From a checkpoint of a small mixture-of-experts model trained on Wikipedia: a softmax router, 590M tokens.
Below are experts of layer 3 (counted from 0) of a mixture-of-experts language model. Rows are named router (the router's row for the expert) and show model dimensions 0-159. Each number is 128 + 32 x the weight over its row's rms, rounded and kept within 0 to 255. Numbers have three digits each.
After each expert's rows: a language model's description of what the expert responds to. This comes from a sample of Wikipedia text that the model never trained on.

# expert 40
router:141116148121073148105036113167134103146170128094151087151097138068115105169127096139121136132154142081133127135121187129111108132141122141151123103140104105078159110098216167195101051117178086146122136194137128084097099107146130135169159132121129158102087126146130110156204172141060060072146170071118121115109185146155145113113102139113149079136152117133149090125092142184133202139174098117089132194115161144162116142145119117085144065115179153100149131168138114152138123188127125
Description: First piece of a word split by the tokenizer, often right after a quote mark, hyphen or un-, such as p(ulling), dist(inguish), ass(istant).

# expert 13
router:122115122086099121073077098182142128116129141123177120148139175081178122162130079122078115155226123103124123125071154129067129186120119152145092114121093155128165121115168164113074098096185126083080057112117115118110124133188086132167123119113161136136111160101173044134130117127123138117175113085065134136115140149136150068160170146161113117181154085181132076178088165125162160120137117157111109135138140199172089112177139109140125117113178142099117191156159147138180120115161150
Description: The word to after verbs and adjectives (chooses to, impossible to, used to), plus prepositions like about, into, over, around.

# expert 16
router:176085143126114137081101132136137123152161187109165113128088187139149152126156083118122098148131113139051150138120125106119134124164111142177124090126131134101119124101138151170125124067144132103123103124099120107077088183165120099145135133102164149109116158105149072136136126082065083096135129137085083102092145146135130044131138157147117131156204060203185066168130140139168157142123093180096138132147165173166126097132053070116068130143141157076155184153172149123124175208132147
Description: The hyphen opening an infobox or list line after a line break, as in taxonomy, population, cast and release-detail lists.

# expert 51
router:127104125111116177105075147169100129132137138138172112135106149097136117181124082120107137143135096118055183137097133095091114195157098197145117088129113152120141121145128135141097104050183081111084112125137130113115087137177092138147147144130212143126119143102187081146138141130134111115158157134090145128072210140183135137180160139193123127171134127132112077186091149124158120123140113168140123133164124179174043124120126133064062134177125128108159150145147148119210184148174160
Description: The preposition in, sometimes on, into, within, or during, introducing time, place, or role, as in "in 1993" or "appeared in".

# expert 33
router:139104117113116164073147084122120068143162179078141096138128143114185130152127103053134124182113139117147117108089094126124084101131135170108032156060119136125140082132132133107108144077158089090091085152133138107097078159173103131134143178126128147102092167102124149153154161132111069150153125138142129127099164147170164066115163148144168099174134069114171109166136138111143123188195144128053119150170133154116061119153090128091072163186152164112103123122174176177146102168166145
Description: Middle syllables, often ending in o, inside European proper names and places, such as Pallo in Palloseura, sa in Versailles, so in Epsom.

# expert 8
router:127134129105113131127126151140117075196154131129172100120127166118166165147133129129099151134124094124056137128137147124059152202120050151173094089095114149079149113118140124164102066115141132063126116108111077106089109136191111139115150128125151137073093168114187098121142123104074133107154122142125083113083159178152114107120196192152165097176158090141115090170133176117126147148130100145082105147152163141134048084146067089149061080138152163060155192138156135116154156128148147
Description: Punctuation symbols between numbers or words, mainly slashes and en dashes in ranges, scores, dates, URLs and units, such as 2002–2006, hp/lbft, http://.

# expert 26
router:116142080103130118133123097135092105146152171087159092133076105106159114166122118094105083116136081080154149176064204097119121136163128104179124110108087107153157163081150110164136096039118081091116082172076142066078141167140131097197162132110156143127131214056136130163130197136126102137120180138156137126121144144141114123165124160132127138132138142134111104167145158121152140164141097188109153146115164150146121134147086084084098132142129235111150146166146164170120107145119194
Description: Middle or ending pieces of split words, often consonant clusters like -ect, -ss, -ruct, -ion, as in Electrical, Construction, grass.

# expert 38
router:121104098093080170081103121181093137154155126133147095124102169137167094186195111070102115136150105112102154134135117123114069195135102156195130059115120173148195118129140155146114126118177111086117059133061116141113076123136099132128115121098143127122122127128125103122153117111121117147175136064104079106108132112172153088154144172098208104153127109144156091165065158172180183193107116176076111121122154140212107131171104110136105139123132142124162171115133139131190167126158176
Description: Prepositions after past participles or nouns, mostly "by" naming an agent, also from, with, of, under, as in produced by, voiced by.

# expert 39
router:195130131090124152091144134123146087162176139098148107132118170116198109121128103053122113142149126128129116166150155106111086208239128138101091136073083130160114113107157134144089109132119158089125110139104110035119147176151146104114109181119170169143114173079147124149176140122132118132165182124088131084074170168158138073183183122178170086150109127160159136152106155116173117155189125168098121157156113156101103099217123117114110118156141123145106156121186131135118154130154149
Description: Middle syllables, often ending in i or a, inside foreign personal and place names, such as di in Siddiqui, ari in Baldassari, ki, ni.

# expert 2
router:124139145123129159060135150127091084137161108127158040122142126110194148178129078122091155171211070113092107198130225105126121132184085136135094131069102146143132094104145113162081112111136135111109097174079128053074125170184117127128102207118174144149121125115143122157172103115135094130156169100124125112108158191122094096160129149152117096109134066185139101178128156124152135129147149150125154147143166125105140130101098110068091094116118133089110143136183149184126136154164127
Description: Final word pieces of names, mostly Germanic or Scandinavian surnames and place names, such as -berg, -stein, -sson, -born, -feld.

# expert 15
router:181079152098058142131119116162092135174127134075151118157106145121134168128151102133121104121135103077095160128048152124082086175136080136145117086130088158064138103127154135174098088093152114076121107130115112121122074163160117124140161140097121135054071126132136074160131175106102125069170164094125127090093155128155147117148121169165165111159144128135153133130069160130141148204200074143056105152134195135162103065132102118121129114158135137125168174137136199148188159161138161
Description: Line breaks and paragraph breaks, mostly right after section headings, year subheadings, table rows, or a colon that introduces a list.

# expert 53
router:192069167115111144132101123157129127172141166086142088138136137106137119141185109114112100118136096081127153143112144091077104133201107196154111087096116161087117138094131144181129135089143123077126121120079036123095083129214136119158110128086135159077103150132176101121137128087102119108163143071113130129101189137148163071160148180163125125141183111138133130136083154175122187141180115150121084171138132124146128094135087127129132093143139155125175195196165136140202142198124154
Description: Blank spaces and line breaks filling empty cells or ending rows in tables, such as election and squad tables.

# expert 35
router:128119113092074122130134138128122086129151152088161062151118136119160122177195120111115128175125069119065193187120159113129101157180070190156106085132099148105158091094127192153105080146177095128104087135085049129094126162158126107140150153120162144125134161120195088151143168126110116095154129082130136136049127162139178146150169143126143069146133113178153105145112143109131143133159138180144090190143152138162135073134059130128096134130185133121170189154156176162168149141112154
Description: Two-digit number tokens such as 19, 12, 27 in dates, year ranges, page ranges, coordinates and grid references.

# expert 29
router:141141133092099178154106118115106084143167158091181136159089137090127129150129110108078056117157125098116129142110149137130105115157069169154084132136127112101186099124108120144116149102158132147048119155112101080109068117199148124187144171089141154040064129128117106153128174121123080117161161143116111135132100153111173075127135127101144059125116020159099110119146126122154128161142042132062102153144201116183080136129093121085089150130153158152130134184153132145154153133113128
Description: Short consonant-vowel fragments inside longer words after a prefix piece, as in se-pa-ls, me-ga-watts, rep-ub-licans.

# expert 19
router:171134141143071130104128124176112141156123152132130124150047161133136121140180109122128099128136021073078152172106125098077095140164059134134131070104114172112120140106139146179079101106129096060104115174129060096093119166170129120143120134096135136070098144118146089146131124124129134133151151091133148104071199149116118122155126180145150139135141104148158115134138145130125197193150097140103092164129174136127130086145064066111132117122135149116174157143161167132234170133154187
Description: Line breaks ending bulleted list entries or table rows, and dashes in markdown table separator lines like |---|.